config = dict(
    num_hidden_layers=14,
    n_experts=128,
    experts_per_token=4,
    hidden_act='squared_relu',
    router_score='sigmoid',
    init_std_router=0.0262,
    vocab_size=16384,
    norm_eps=1e-05,
    optimizer='soap_variant',
    learning_rate=0.00468,
    beta1=0.95,
    train_tokens=637200000,
    max_steps=4862,
    dataset='wikipedia_en',
)
Below are experts of layer 10 (counted from 0) of a mixture-of-experts language model. Rows are named router (the router's row for the expert), up (a neuron's input weights, with its number), down (a neuron's output weights, with its number) and show model dimensions 40-79. Each number is 200 + 30 x the weight over its row's rms, rounded and kept within 0 to 999.
Before each expert's rows: a language model's description of what the expert responds to; "comes before" lists some tokens at least twice as common just after its tokens as in all text. This comes from a sample of Wikipedia text that the model never trained on. Tokens count by the router's weight.

# expert 34
What it handles: Titles and office roles. Titles and roles of people, such as Minister, President, Governor, Secretary, General, director and member, often after "the", "a" or "Prime".
comes before: " of", " and", " for", ".", ",", "'s"
router,181,194,165,252,188,242,147,183,181,202,161,186,159,219,234,183,206,138,239,121,146,202,217,231,211,182,144,183,187,190,164,211,270,231,203,217,174,256,171,201
up0,209,178,210,219,197,192,159,188,224,161,185,216,194,182,185,247,190,212,218,183,171,182,207,206,212,206,223,190,215,148,196,252,226,219,202,199,138,192,186,185
down0,171,181,217,248,224,147,173,188,187,226,159,225,219,245,226,168,202,166,226,182,182,163,210,158,183,233,229,200,255,121,213,183,168,185,143,230,204,234,163,209
up1,222,174,135,234,238,212,177,199,179,197,160,187,244,223,243,190,156,190,183,154,210,200,176,247,186,183,251,162,244,171,189,138,174,200,183,195,183,240,189,159
down1,216,215,203,191,191,221,202,173,216,205,216,195,203,199,160,191,218,191,198,216,202,228,217,187,222,257,202,205,220,147,198,210,164,176,197,271,191,198,214,124
up2,181,227,197,238,154,195,170,184,179,261,227,144,202,218,225,172,183,250,171,159,202,215,211,196,177,184,226,179,206,220,181,166,169,212,144,237,206,247,148,215
down2,184,241,187,204,233,160,211,196,195,219,227,262,255,188,135,171,232,194,193,241,274,251,210,201,154,203,207,179,151,133,242,207,192,209,195,172,179,188,193,193
up3,195,203,220,242,200,150,196,210,191,206,185,217,218,193,195,210,217,166,134,147,182,274,221,228,216,216,222,213,214,247,219,173,240,173,243,186,242,201,200,196
down3,223,198,155,225,141,189,190,233,198,238,172,188,169,212,211,157,194,172,204,226,164,206,206,205,192,239,204,209,264,193,209,157,185,155,206,155,207,194,194,162
up4,234,175,189,219,158,233,183,206,219,151,161,176,203,212,200,188,208,201,178,222,202,217,226,247,150,238,167,220,177,164,174,230,238,208,169,185,198,207,217,145
down4,217,127,186,179,169,198,191,192,196,184,199,232,181,238,210,186,253,176,186,147,140,211,172,168,192,229,240,218,227,212,242,150,179,204,186,226,235,197,148,168
up5,222,236,185,211,185,194,164,202,232,207,214,210,184,206,180,182,220,242,243,211,177,258,167,230,233,178,206,214,218,186,217,191,202,236,283,226,214,199,223,238
down5,186,201,150,197,189,143,132,231,147,205,175,214,168,155,187,242,154,269,232,220,175,191,203,194,222,214,159,186,177,167,165,223,136,231,209,211,158,161,184,202
up6,154,232,246,206,237,244,143,182,176,192,233,198,211,215,234,183,182,210,172,182,214,232,232,208,161,204,161,150,211,223,157,183,117,243,200,217,175,196,220,167
down6,226,208,177,199,186,234,138,207,194,173,245,221,193,221,200,163,169,209,210,184,200,199,192,210,241,215,177,180,177,210,196,227,184,187,211,184,192,186,182,234
up7,217,228,164,221,262,188,173,216,163,180,205,178,170,196,121,186,142,181,203,175,209,175,215,236,167,233,207,253,184,188,207,177,205,167,205,180,235,246,229,207
down7,192,254,270,217,213,229,200,201,225,169,229,185,248,211,223,239,257,184,191,231,206,216,158,216,195,207,171,238,223,153,207,165,174,170,201,199,169,259,219,229
up8,150,226,229,233,223,246,166,238,227,197,171,242,149,228,226,199,168,196,256,198,160,186,168,198,242,224,137,233,187,183,228,187,235,138,229,288,193,192,167,246
down8,194,190,180,217,204,216,277,220,254,198,246,205,212,178,210,216,227,210,147,222,208,200,195,155,166,189,241,220,216,199,231,210,152,211,245,245,185,219,167,202
up9,198,251,178,213,169,187,208,194,159,196,145,194,178,171,260,194,185,126,191,195,198,234,167,279,161,188,251,215,186,228,200,168,219,163,202,219,212,212,209,216
down9,201,216,251,229,234,185,200,216,215,216,209,192,230,138,207,278,205,232,177,220,180,164,188,229,206,208,201,196,186,277,234,213,241,191,232,185,239,169,236,139
up10,199,196,224,206,181,236,196,183,245,174,193,199,198,171,194,205,181,197,173,200,233,223,200,198,217,215,246,220,185,222,175,239,189,156,169,195,157,222,195,165
down10,180,262,208,160,264,236,217,215,170,230,171,209,182,209,179,240,218,185,195,208,171,223,198,216,240,150,166,214,214,222,203,190,186,175,232,216,216,184,264,260
up11,201,205,219,169,177,187,200,202,203,220,209,228,215,240,188,184,226,242,183,192,180,243,219,183,178,210,210,205,177,150,165,208,225,193,140,182,162,196,240,181
down11,138,220,221,193,208,219,263,228,185,159,202,182,162,207,187,182,179,236,255,188,218,224,178,182,219,213,231,235,229,162,228,234,248,220,207,186,200,191,236,170
up12,183,187,171,217,129,230,164,190,160,173,231,206,227,239,212,168,232,177,167,187,203,134,212,248,267,192,183,195,203,184,170,192,197,162,177,265,215,223,210,184
down12,212,234,153,216,153,233,185,182,150,219,181,180,191,156,233,179,167,248,179,232,208,206,209,223,199,209,219,162,182,210,177,164,223,170,252,225,128,272,184,206
up13,191,146,210,221,271,229,185,176,210,189,170,163,199,217,223,211,232,213,194,159,147,211,247,177,179,188,153,221,192,249,179,264,167,228,208,227,198,214,172,170
down13,187,167,209,231,251,192,190,149,206,191,248,181,243,196,214,230,292,186,233,208,211,284,209,178,212,137,265,208,200,151,211,223,250,214,227,225,267,243,209,196
up14,218,209,187,189,147,167,199,229,181,242,160,194,178,227,204,189,237,169,185,164,202,228,214,277,236,248,216,192,149,267,180,198,182,230,162,195,202,243,168,204
down14,221,280,170,204,171,189,208,200,179,232,223,224,158,221,262,172,238,221,212,209,153,212,186,219,208,165,132,157,196,171,159,159,193,189,171,199,214,170,232,155
up15,165,248,199,182,189,136,170,154,204,212,207,197,198,234,171,171,206,172,233,182,184,238,202,214,196,176,193,198,232,247,188,198,215,221,169,237,179,192,203,203
down15,138,207,154,164,221,238,221,197,212,149,106,208,213,274,208,225,170,222,196,184,135,162,209,209,198,205,160,206,201,247,208,173,116,214,173,223,167,232,188,187
up16,235,230,200,243,203,177,175,181,200,241,198,183,180,165,245,207,168,221,240,186,194,191,178,216,196,197,160,242,214,159,176,153,237,198,177,271,228,163,152,220
down16,221,215,156,185,176,184,205,225,218,196,143,194,215,229,235,191,192,195,252,218,183,209,199,203,209,145,153,212,211,171,204,204,157,197,203,269,216,211,140,221
up17,218,158,188,214,208,208,185,205,240,214,191,240,191,210,123,243,186,231,163,203,201,172,192,228,196,148,218,172,172,186,185,245,207,200,205,193,164,188,208,202
down17,171,236,225,191,185,187,154,242,226,165,164,163,208,181,182,161,171,188,129,210,204,206,178,168,193,198,130,187,181,227,160,243,186,174,255,192,188,153,145,166
up18,253,180,186,222,255,164,221,144,162,162,140,190,236,252,213,235,227,221,233,244,166,197,203,208,202,220,253,171,252,155,241,178,208,233,175,189,190,212,237,213
down18,243,181,158,184,209,227,215,154,214,243,179,222,188,210,154,186,169,216,148,231,194,226,262,145,245,215,222,223,160,196,240,179,194,206,160,220,172,238,203,203
up19,285,176,192,222,151,227,208,207,198,217,267,228,214,231,191,208,160,178,207,206,172,216,161,217,191,181,195,207,203,177,257,230,146,229,171,161,183,237,194,182
down19,204,260,204,167,204,165,202,147,229,149,264,208,204,179,171,212,202,171,216,248,204,239,157,241,222,207,153,189,126,185,243,190,191,223,190,151,191,236,239,218
up20,195,227,145,202,231,203,173,117,211,240,196,190,233,175,256,251,211,140,199,191,205,192,202,198,191,194,192,192,189,132,250,169,205,209,201,229,139,209,212,190
down20,178,228,211,195,183,169,237,202,195,161,224,175,220,165,187,232,165,246,192,208,175,163,218,154,198,133,220,189,162,191,215,177,199,177,183,175,223,242,183,169
up21,165,197,185,254,207,193,169,209,187,149,172,241,203,201,201,225,151,153,221,178,207,219,192,186,211,250,188,200,215,236,221,192,205,223,215,231,169,193,144,245
down21,171,190,201,228,237,231,265,203,210,214,206,212,187,206,168,182,252,242,201,136,220,248,165,175,178,221,208,220,199,168,206,226,228,284,212,238,198,211,203,194
up22,184,228,179,186,163,180,204,167,200,168,192,166,219,184,202,156,217,180,244,229,236,242,184,222,213,190,262,241,157,168,191,223,239,217,152,264,161,206,164,228
down22,223,199,234,203,205,167,206,192,214,207,215,216,198,245,239,210,177,169,232,198,250,203,237,196,233,160,192,245,210,219,213,162,199,189,160,241,132,221,162,240
up23,202,204,265,243,250,196,196,167,208,182,155,191,227,193,194,243,205,199,180,227,203,188,143,230,229,226,204,175,218,174,188,186,261,193,186,220,178,238,229,180
down23,220,168,213,172,166,191,199,175,146,236,208,214,224,154,211,236,147,239,235,212,161,159,181,184,206,208,198,224,167,258,189,236,133,266,176,178,228,192,203,233
up24,198,216,235,235,229,183,156,175,163,181,214,196,162,201,179,183,178,165,199,195,149,206,240,195,239,171,143,161,158,162,218,184,175,228,214,209,176,207,179,227
down24,260,207,230,178,219,244,232,239,198,195,207,208,183,185,164,232,184,214,196,219,197,228,245,208,207,198,176,206,256,195,191,202,203,215,220,224,251,183,173,189
up25,178,225,202,218,154,160,144,180,221,201,242,141,153,208,239,216,237,218,209,154,189,167,192,194,201,208,220,163,252,171,129,199,169,147,165,183,236,240,203,195
down25,224,179,208,171,159,175,209,188,175,189,206,193,209,269,196,217,170,210,197,139,204,220,229,200,232,186,252,168,190,209,184,267,158,168,245,141,229,152,156,168

# expert 28
What it handles: Organization name heads. Final words and suffixes of organization names, such as Corporation, Association, Racing, Studios, Inc., School, Navy, after National, International or Royal.
comes before: " and", " in", ".", ",", " is", ";"
router,167,170,158,210,192,191,159,208,235,219,179,225,203,219,185,123,207,168,221,173,233,168,160,183,166,205,178,163,204,226,189,263,224,203,227,185,200,196,186,238
up0,177,180,232,188,173,181,168,184,232,202,115,192,223,216,213,181,196,159,233,166,190,223,133,174,242,178,201,176,160,180,174,281,198,190,198,168,207,189,199,215
down0,199,191,218,235,195,199,219,253,188,203,206,203,231,186,218,239,223,114,205,203,167,242,158,188,152,169,161,224,196,154,184,221,202,199,198,196,302,190,202,209
up1,239,206,217,222,229,195,210,218,253,162,249,163,170,236,182,172,191,202,170,162,211,210,183,229,187,174,219,165,209,219,154,217,184,264,247,192,161,204,189,183
down1,224,215,190,185,191,194,191,168,187,177,241,200,206,231,221,223,179,245,189,208,132,216,216,198,223,197,153,245,200,153,241,216,194,200,156,218,220,162,159,159
up2,229,184,150,194,240,219,190,186,230,206,193,248,209,181,180,225,241,253,212,231,196,221,250,219,197,165,176,241,206,220,172,176,186,284,185,183,246,215,238,156
down2,187,217,213,258,181,199,214,201,210,260,189,186,212,204,239,177,153,240,203,195,246,230,204,215,205,209,144,180,186,185,240,196,202,157,145,164,245,170,212,205
up3,200,200,229,237,176,253,192,155,183,225,221,198,225,178,219,175,240,239,164,188,216,180,236,235,211,241,168,161,169,199,258,197,162,212,223,221,230,184,211,236
down3,269,142,225,166,198,181,196,182,250,168,194,199,196,211,218,234,215,277,156,199,158,153,216,183,212,202,210,268,172,182,184,232,164,243,228,195,198,209,195,225
up4,203,193,262,204,251,223,179,218,233,229,131,190,184,265,223,218,170,225,210,185,199,215,214,161,210,212,178,205,212,199,214,232,172,195,259,146,170,181,199,218
down4,184,176,180,250,158,225,121,243,171,206,213,174,218,182,192,222,184,175,198,189,171,216,142,212,199,225,195,252,172,185,193,247,161,171,190,207,118,147,206,194
up5,173,220,196,185,253,184,149,173,223,195,210,235,184,163,195,186,181,150,268,223,150,131,145,171,236,251,177,191,193,190,232,172,236,213,232,185,210,172,160,226
down5,211,222,198,198,206,243,202,177,190,216,193,188,140,203,195,257,225,175,211,202,218,156,192,203,235,253,237,209,226,200,196,123,211,166,229,214,163,179,192,146
up6,156,141,221,199,164,211,176,242,188,239,180,195,204,161,193,179,189,221,204,186,197,200,200,186,197,203,116,220,209,185,210,209,222,187,235,215,174,207,202,257
down6,272,220,165,211,186,172,195,179,236,212,162,256,214,216,151,192,188,170,189,193,196,164,221,177,217,205,194,192,237,198,184,209,160,177,195,204,169,254,190,195
up7,197,193,207,172,149,177,188,215,133,185,204,195,193,179,206,183,214,160,135,206,201,166,250,179,223,240,241,215,180,189,209,229,241,238,238,224,185,206,200,102
down7,212,171,146,217,144,205,178,220,152,231,199,155,163,231,207,192,203,166,199,177,217,174,209,203,264,148,233,195,155,225,202,215,165,228,198,196,196,246,190,225
up8,222,166,175,165,211,241,175,243,195,178,181,185,147,258,185,162,219,174,207,177,271,170,183,229,187,222,168,228,201,180,174,239,215,213,236,213,181,216,236,242
down8,281,256,186,233,196,207,257,255,207,154,218,203,251,186,201,219,253,174,181,231,232,212,178,227,187,188,182,268,228,186,238,226,205,218,260,170,186,165,220,206
up9,172,187,175,214,191,236,223,192,181,262,180,204,213,211,201,198,160,231,210,260,253,219,173,207,199,189,174,206,229,212,223,245,165,190,168,224,245,151,229,248
down9,205,233,169,187,234,147,215,173,205,225,162,202,207,195,226,210,202,238,173,169,227,164,187,219,171,234,224,192,247,174,236,182,239,176,230,268,195,271,215,195
up10,247,185,200,240,132,221,218,212,198,180,178,220,127,159,218,175,209,230,152,182,232,166,175,160,199,218,195,165,191,178,173,218,201,204,215,216,180,259,210,201
down10,232,228,216,194,210,183,203,183,160,166,190,196,262,239,178,213,177,172,213,217,221,171,159,211,229,183,165,187,163,224,223,253,218,193,159,207,266,222,232,200
up11,182,246,206,141,171,199,180,174,215,285,255,229,204,167,203,173,175,206,215,196,201,203,203,176,163,147,200,228,166,213,202,224,215,211,193,186,212,209,169,200
down11,215,190,197,220,186,249,244,173,148,170,199,211,151,232,202,213,179,227,235,217,189,184,238,232,218,165,211,198,179,187,189,202,234,181,173,212,186,147,157,231
up12,225,165,195,207,180,178,182,210,201,212,208,167,201,209,195,182,212,173,155,173,256,172,189,181,163,231,224,197,197,188,144,156,219,210,194,130,197,227,157,192
down12,223,233,172,206,195,225,107,214,198,174,187,228,157,187,202,220,254,219,229,177,207,212,187,261,233,224,198,190,169,182,210,164,256,212,190,208,256,182,187,200
up13,173,248,152,228,194,183,179,229,192,197,202,192,233,195,159,239,183,227,232,214,160,198,230,161,221,232,153,171,173,213,152,223,196,204,209,202,213,198,228,205
down13,178,162,203,197,227,201,124,244,198,233,183,242,188,235,171,170,175,214,185,224,222,147,228,242,253,192,195,195,225,154,188,204,160,211,179,214,221,207,178,255
up14,200,223,206,236,134,206,169,206,213,206,152,233,186,173,172,245,212,228,194,231,235,192,205,228,164,203,171,160,205,194,190,258,136,235,240,189,229,238,188,232
down14,132,221,221,245,221,149,190,194,231,215,225,211,228,200,220,185,207,178,229,192,182,208,236,174,183,216,181,233,189,214,209,182,209,201,151,204,167,209,187,199
up15,164,172,157,163,261,197,161,180,198,192,183,225,207,205,246,189,220,207,160,259,190,215,194,211,241,256,176,188,236,173,157,211,226,181,210,203,241,169,183,214
down15,174,236,145,169,222,195,163,220,220,197,219,212,176,233,187,229,183,173,165,200,223,181,175,191,169,227,237,204,197,210,190,160,189,210,187,203,167,189,226,212
up16,218,197,202,210,185,184,165,234,196,152,251,166,184,234,285,186,176,189,218,224,213,170,240,239,125,208,172,236,125,231,213,213,200,173,200,264,198,209,202,224
down16,240,183,189,211,219,215,193,208,154,193,189,211,202,178,188,183,218,205,217,162,263,189,190,181,161,220,194,195,171,147,156,200,193,260,180,249,185,156,218,189
up17,214,201,161,186,192,162,165,189,240,214,204,192,272,205,202,229,210,233,198,239,196,193,208,255,213,189,189,188,229,251,242,213,187,201,211,163,212,193,199,189
down17,209,165,157,135,235,210,251,223,205,218,183,222,196,171,160,237,199,206,223,155,181,215,185,184,197,176,190,216,177,200,217,212,206,212,189,158,164,221,171,190
up18,221,192,180,189,209,132,227,181,199,217,144,228,215,223,247,213,210,184,168,255,224,250,221,240,217,228,232,229,196,186,202,235,221,141,199,204,232,267,183,202
down18,183,182,194,160,211,236,223,216,228,271,205,221,206,179,182,190,209,210,257,188,225,195,259,177,195,198,141,199,193,136,218,216,203,183,239,157,171,185,187,182
up19,223,199,223,253,191,220,184,191,190,224,261,187,186,202,198,224,217,165,199,218,175,196,214,214,169,189,154,235,168,166,226,206,187,191,202,190,209,254,189,191
down19,211,228,280,177,208,233,237,181,154,201,197,258,200,210,230,182,191,211,175,196,221,210,277,197,216,157,220,202,211,211,180,216,221,233,206,195,206,211,218,198
up20,131,132,194,183,213,122,162,204,209,206,189,239,227,193,213,217,172,223,177,197,203,165,186,255,161,201,189,230,210,236,170,193,185,199,164,191,248,217,189,215
down20,147,142,178,167,153,223,220,208,231,198,187,215,239,210,142,228,232,220,199,211,188,219,168,268,115,261,184,190,183,160,196,187,179,141,216,175,209,225,203,237
up21,170,248,183,201,190,199,263,201,203,192,215,196,181,171,158,202,198,175,191,192,216,162,179,238,213,196,202,217,249,206,184,209,213,154,195,197,117,211,201,202
down21,147,189,158,173,232,159,228,211,246,200,206,228,154,213,196,155,240,228,190,149,196,224,228,198,183,177,272,220,193,190,199,229,190,209,207,186,205,228,224,283
up22,175,187,216,231,195,177,169,194,212,213,208,175,224,216,179,234,153,241,174,165,204,192,180,165,203,245,133,186,197,255,162,305,192,177,237,192,219,188,258,198
down22,174,142,214,159,197,161,173,207,178,194,135,189,249,179,169,175,225,182,228,192,174,208,165,182,144,205,208,235,161,222,209,244,214,257,215,162,212,191,197,180
up23,181,205,229,236,130,145,236,156,175,224,180,237,225,169,219,195,184,169,175,191,209,182,184,209,194,239,154,187,174,139,179,190,212,198,217,266,189,259,177,199
down23,243,215,195,214,203,193,166,205,188,255,193,156,184,199,199,177,228,221,247,219,174,169,242,211,208,237,284,217,225,173,224,176,186,224,194,129,252,170,148,198
up24,154,231,160,203,220,219,189,176,252,177,144,223,216,203,186,195,168,190,218,199,200,171,249,156,246,170,184,240,239,209,161,191,188,243,213,223,193,182,185,246
down24,231,174,167,238,147,267,196,193,182,187,218,175,224,182,223,223,190,260,189,210,214,199,171,193,207,148,272,204,207,195,153,222,206,190,158,179,173,134,206,173
up25,206,222,147,220,205,145,221,216,136,203,186,161,212,177,243,196,188,247,192,233,187,149,162,158,166,243,156,199,177,215,207,256,183,215,216,195,205,160,171,176
down25,187,245,202,144,249,209,217,225,207,204,218,172,130,183,167,224,207,213,231,228,204,192,197,222,222,198,130,202,207,214,217,163,220,220,219,217,175,198,243,171

# expert 16
What it handles: Place name endings. Place names and their word-final pieces such as -shire, -ton, -ville, -ley, including London, York, Ohio, and the part after New or San.
comes before: " |", ",", " and", ".", "'s", " County"
router,202,164,169,187,146,178,158,202,240,229,138,193,200,186,230,159,197,203,217,170,212,251,182,191,194,167,206,172,204,198,213,224,206,162,200,199,220,249,161,214
up0,200,187,208,185,177,226,182,205,257,172,244,213,225,188,201,172,244,225,185,199,224,205,193,209,256,158,223,232,219,214,217,178,191,174,243,208,184,144,155,157
down0,186,215,254,259,223,228,172,217,229,199,127,240,245,159,195,182,200,204,187,193,179,219,175,182,263,187,147,203,214,242,176,218,188,166,185,214,199,202,216,139
up1,235,127,182,216,217,213,152,214,199,195,205,196,199,155,180,230,223,175,231,232,165,203,166,174,230,212,162,203,165,213,172,163,128,185,212,161,212,189,181,174
down1,146,172,164,197,161,193,238,175,178,190,166,190,169,202,221,221,177,179,169,172,131,184,186,162,194,171,257,192,229,232,219,214,234,210,158,202,246,176,274,218
up2,242,174,184,219,196,255,173,219,197,194,218,165,162,163,138,143,204,220,266,226,194,209,170,224,154,142,184,187,188,162,197,219,201,216,192,165,219,222,189,184
down2,224,183,206,199,202,179,224,207,196,204,154,212,170,222,207,230,193,223,225,241,231,181,276,150,245,190,157,219,190,205,240,180,243,218,176,242,287,200,219,236
up3,257,201,161,246,201,198,186,186,194,259,206,242,197,198,187,176,214,170,226,198,201,174,198,227,197,206,229,250,222,211,241,201,247,258,159,188,184,196,228,185
down3,141,208,184,189,226,240,272,193,148,190,223,158,208,192,192,181,175,202,232,219,210,179,175,202,179,164,201,201,211,254,141,184,214,259,205,226,224,221,223,199
up4,237,240,210,188,179,259,222,228,206,216,196,236,200,168,190,240,174,177,222,176,223,215,194,234,167,144,210,170,136,200,166,198,184,203,193,253,232,186,188,174
down4,214,190,257,208,200,186,192,249,179,206,212,199,228,237,162,270,212,247,196,218,208,174,173,205,205,199,198,225,276,196,197,192,190,222,198,188,150,206,203,182
up5,239,214,160,210,257,228,174,216,197,191,210,129,157,171,205,169,213,175,154,171,208,223,184,206,182,152,208,184,247,159,194,174,207,177,203,192,152,135,198,205
down5,176,195,232,133,197,201,240,238,225,229,217,181,187,171,177,243,199,160,204,234,185,176,221,177,218,253,179,192,181,225,215,164,174,245,177,218,200,227,142,227
up6,206,184,168,166,137,158,179,172,184,208,216,193,169,203,214,205,183,196,165,255,233,220,178,178,187,207,172,173,217,167,231,252,222,170,191,194,231,201,168,185
down6,246,203,285,215,239,245,240,186,197,213,221,181,153,264,177,240,229,215,204,199,240,207,180,206,177,180,232,258,196,205,181,192,189,158,219,195,203,213,209,170
up7,203,201,153,208,142,195,185,263,239,194,173,220,246,174,182,245,187,202,223,153,218,226,145,217,223,253,168,179,201,194,204,219,252,218,221,188,199,202,157,200
down7,215,244,228,221,177,232,192,215,215,153,139,214,254,155,205,236,206,203,211,176,171,171,210,211,153,220,193,215,215,213,183,133,207,182,153,195,176,205,167,214
up8,195,217,185,245,226,202,228,246,194,181,189,222,198,228,228,193,196,175,179,126,179,164,188,223,231,205,184,228,228,232,210,205,129,232,190,197,152,200,177,136
down8,183,193,203,231,210,166,211,219,203,113,210,191,216,235,238,207,229,196,175,182,188,204,198,207,188,194,194,219,180,231,150,151,215,144,227,236,156,171,185,186
up9,244,245,194,189,251,217,202,194,167,200,212,221,153,187,226,200,240,204,192,183,213,210,239,168,222,153,235,188,232,226,191,266,161,182,148,208,167,206,241,159
down9,247,221,217,184,219,205,189,182,242,209,282,181,226,218,205,174,153,230,198,190,185,211,201,222,216,195,210,192,162,163,212,203,186,214,183,228,189,231,218,192
up10,212,176,175,175,180,203,148,172,221,192,206,171,209,148,177,170,230,165,211,207,190,178,225,223,173,175,240,201,282,219,245,264,215,247,203,197,216,210,220,200
down10,223,201,216,206,211,185,213,212,213,210,203,186,243,226,201,201,253,207,187,213,156,193,184,210,185,191,228,165,188,232,166,185,209,190,201,214,165,252,183,182
up11,213,167,177,187,171,155,147,214,239,265,152,199,166,205,208,171,149,148,231,200,160,242,207,163,179,183,195,174,237,240,114,183,185,175,156,200,180,186,193,175
down11,229,236,177,141,256,183,231,189,183,213,171,198,178,245,195,188,212,176,220,187,255,197,201,231,219,222,184,207,247,248,180,155,173,190,223,188,193,190,214,271
up12,211,166,204,249,221,183,136,226,211,238,169,166,187,204,206,254,175,245,198,251,194,173,157,196,146,170,258,225,206,184,218,185,168,179,164,192,288,172,223,149
down12,152,196,167,230,162,154,152,178,218,204,170,260,192,199,148,189,218,167,200,212,219,225,205,222,263,189,208,169,187,210,230,174,242,209,190,203,196,187,141,166
up13,242,189,164,173,174,212,211,171,146,181,78,179,157,176,163,209,233,218,232,150,204,236,229,228,218,174,215,162,180,220,176,233,239,206,205,198,251,203,164,197
down13,207,170,182,191,184,159,218,175,178,172,185,155,184,216,223,194,210,258,195,148,178,213,226,198,204,163,153,221,210,203,151,214,234,170,187,163,232,196,197,193
up14,167,164,243,186,235,219,198,224,228,197,156,236,124,215,207,170,217,188,144,176,223,239,207,182,246,188,163,240,193,239,164,195,200,205,185,159,229,178,184,176
down14,184,160,181,251,171,198,154,268,224,234,140,197,156,192,188,219,231,199,188,214,209,200,212,224,215,187,213,177,247,202,175,178,209,203,206,172,241,248,224,246
up15,199,202,155,185,154,163,224,201,166,210,185,173,173,142,219,162,161,201,172,169,211,245,187,179,198,171,192,187,170,165,178,188,206,140,286,179,222,202,204,186
down15,177,295,196,176,202,221,181,217,148,182,164,209,173,254,178,259,201,186,164,193,210,207,204,206,222,232,166,163,170,215,169,190,240,196,147,192,239,222,170,197
up16,176,247,242,184,140,184,191,229,208,218,132,163,237,151,308,201,167,199,193,222,191,241,218,235,214,186,207,186,183,210,224,242,223,150,225,189,225,226,198,185
down16,160,211,256,179,159,215,222,193,222,173,178,187,249,229,164,159,179,228,179,176,179,233,230,231,221,215,195,221,176,209,267,189,248,209,217,154,207,256,195,179
up17,170,130,175,192,151,231,205,190,183,227,133,161,203,183,245,172,208,236,212,219,171,222,218,187,212,190,182,188,225,206,254,195,239,187,181,203,162,241,200,163
down17,172,191,178,192,169,173,190,248,225,203,168,135,235,181,199,198,235,214,186,226,171,177,222,142,199,181,239,217,226,171,247,219,182,215,155,181,209,248,215,143
up18,258,184,171,237,182,221,228,197,202,190,216,217,136,200,189,172,181,171,126,216,196,178,249,228,259,187,178,222,190,164,220,241,157,244,204,218,254,155,209,238
down18,217,163,194,202,163,194,240,239,169,173,183,212,130,231,180,201,190,260,156,164,166,197,171,217,174,187,185,213,206,192,166,224,188,205,180,181,165,173,215,223
up19,190,180,253,217,202,211,228,119,125,180,138,207,203,208,182,166,259,203,252,186,202,183,209,235,219,200,194,181,198,197,234,223,149,236,227,220,197,238,190,200
down19,180,199,206,214,221,176,186,196,179,231,184,250,158,202,209,144,217,190,155,216,163,169,212,220,164,175,205,138,267,278,222,184,167,198,216,214,199,170,207,151
up20,224,173,211,210,179,169,255,134,179,209,180,213,217,211,198,196,228,266,189,163,188,236,226,219,184,250,199,174,206,223,146,215,236,198,246,180,151,179,206,186
down20,184,172,213,234,197,145,204,114,164,223,245,113,188,234,218,240,220,233,136,198,164,192,226,243,139,199,176,133,224,181,207,181,205,203,235,144,259,173,186,217
up21,151,147,175,219,158,199,208,201,213,149,205,209,218,234,197,185,157,225,218,125,221,226,190,173,252,162,209,233,186,242,185,227,238,179,206,186,199,256,166,216
down21,161,252,205,159,91,241,212,283,204,254,234,195,185,173,211,213,191,217,221,164,181,231,194,176,262,174,157,179,161,159,187,215,215,160,254,174,176,197,263,199
up22,193,198,233,287,216,188,205,210,222,205,210,218,173,150,208,208,176,201,245,147,185,195,185,243,227,221,161,197,181,203,221,211,213,180,175,190,205,213,199,194
down22,247,197,176,185,198,214,224,202,211,193,209,139,150,185,192,114,223,290,165,234,144,221,203,226,244,216,210,161,189,220,233,179,154,274,187,171,128,235,242,218
up23,212,215,189,213,206,234,219,238,234,170,196,229,183,157,150,146,172,206,172,201,222,209,248,199,223,141,186,217,168,238,195,180,164,192,216,200,210,228,221,210
down23,182,176,193,201,228,202,188,216,186,203,201,225,191,202,238,176,232,203,162,164,208,156,218,224,165,139,174,192,199,102,183,250,263,198,219,171,208,210,196,166
up24,207,208,191,193,197,221,205,201,192,203,168,245,232,240,209,208,185,198,206,198,231,182,198,182,223,153,194,199,187,196,233,140,206,229,191,180,204,246,228,238
down24,201,149,177,232,194,179,203,281,178,165,192,211,235,148,257,177,181,202,165,196,229,241,133,206,193,215,209,162,164,185,174,219,246,195,224,221,271,228,166,142
up25,137,220,197,202,211,211,154,206,174,209,224,228,220,250,194,231,202,208,233,168,214,192,195,209,188,210,198,195,210,255,229,164,172,221,188,219,199,245,176,196
down25,154,213,214,173,260,219,202,185,180,190,201,178,223,195,210,197,194,207,197,172,172,228,228,187,230,209,220,213,167,226,210,250,261,174,200,236,202,183,178,230